Weights of a small mixture-of-experts language model, trained from scratch on English Wikipedia: 11193 steps.
Below are experts of layer 2 (counted from 0) of a mixture-of-experts language model. Rows are named up (a neuron's input weights, with its number) and show model dimensions 0-159. Each number is 128 + 32 x the weight over its row's rms, rounded and kept within 0 to 255.
Before each expert's rows: a language model's description of what the expert responds to; "mostly gets" lists some tokens that are sent to it at least half of the time. This comes from a sample of Wikipedia text that the model never trained on.

# expert 3
What it handles: Mid-word consonant pieces. Word-internal pieces and short consonant openings inside common words, such as ell, ll, mm, le, st, fin, plus modal may.
mostly gets: "ell", " can", " h", "ll", " list", " st"
up2 [145 107 123 112  86 181 159 115  75 174 125  97  91 171  79 177 148 152 174 124  92 122 123 119 117 137 102 141 143 119 120  90  99 101 135 134 100 130 152 146 154 172  97  60 189 173 149 123  45 102 122 147 108 176 124 106 141 110  95 151  87 131 161 140  79 173 125 153 140 132 148 148 117 138 138 133 141 159 130 106 132 110 134 154 136 128 154 110 166 127 170 163 135  60 108 169 143 121 165 112 109 134 146 120 125 131 131 143  87 123 125 199 131 154  75 139 123 162  37 206 191 146  46 169  63 105 114  91 160 147 129 101 124 122  87 134 161 149  86 102 153  69 115  91  99 101  64  58 127 119 192  89 149  92 103 133 139 121 131 138]

# expert 16
What it handles: Latinate and taxonomic pieces. Word pieces ending in vowels or -us, -um, found in taxonomy and species text, such as Phyl-um, cens-us, family after beetle.
mostly gets: "na", "us", "va", "ana", "ă", "ga"
up13 [ 74 108 140 149 102 130 133 158 112  84 147 156 100 139 130 161 141 116 125 123 118 138 150 107 103 108 135 145 108 184 149 114  79  99 136 135 106 126 148 155 137 162  96  64 112 155  97 118 154 165 165 141 151 150 174 126 119 162 149  71 163 125 148  62 119 182 120 141 122 169 135 125 127 133 113 153  52 187 129 147 131 136 129 137 210 156 117 169 143 124 105 158 162 153  82 147 147 120 101 141 133 124 113  86 143 147  92 117 119 103 190 154  92  93  74 107 129  50   0 149  98 133 119  90 104 175 104  77 125 155 152  90 143 151  71 144 181 188 132 129 149 160  56 160  88 157 120 177 159 123 157 127 109 118  93 121 159 174 141 139]

# expert 29
What it handles: Adjective suffixes and stems. Adjective endings and stems such as ive, ical, able, current, local, new, usually before -ly, plural s or a noun.
mostly gets: "ive", "ical", "ative", " New", "low", "ual"
up13 [150 101 143 145 148 100 130  95 172 110 142 194 134 157  98 109  98 125  63 147 138 152 163 159 106 149 166 140 168 145 159  71 167 160 140  91  99  88 123 180 159 121  87 123 124  91 131 102  99  61 169 101  77 137 126 134 124 175  78 124  94 114 166 101 135 125 139  91 117  58 132 198 157 137 112 209  69 157 107 118 104 178 192 135 124 137  88 129 165 112 129 135 113  93 148 143 132 165  81  94 161 114 132 121 182 148  90 145 122  98  64 164 164 174 126 132 131  91 129  89 121 169 140 155 158 133  75 115  97 144 108  97 126 176 160 110 121 126 167  92 122 109 153 118 111 183 121 178 169 122  73 151 132  76  89 178 122 185 119  77]

# expert 40
What it handles: Suffixes and table cells. Verb endings like -ed, -ing, -ated, plus the, in and pipes separating the name cell from numbers in statistics tables.
mostly gets: "ed", "K", "ee", "ted", " 2012", "ated"
up14 [ 65 123 156 141 152 155 153 122 126  34  79 108 121 164  52  43 138 169 167 166 115 154 155 118 144 110 149 133 133 152  89 144 185  87 167 154  68 135 162 128 110 154 126  60 145  91 124  91 136 115 106 152 146 156  90 132 117 174 191 116  86 134 147  81 112  91 114  48 126 155 132 155 116 136 103 123  74 154 156 120 130  90 169 170 177 138 106 112 171 137 117 131 140 165 151 128 100  96  91 170 115 122 186 111 180 182 141  99 150  87 202 114 159  89 109 112 172 156 138 178 135  87  87 101  78 173 126  87 119 160 120 114 149 110 140  98 163  71 136  96 153 125 124 149 136 121 104 118 126 118 147 117 168 108 147 132 138 137  72 128]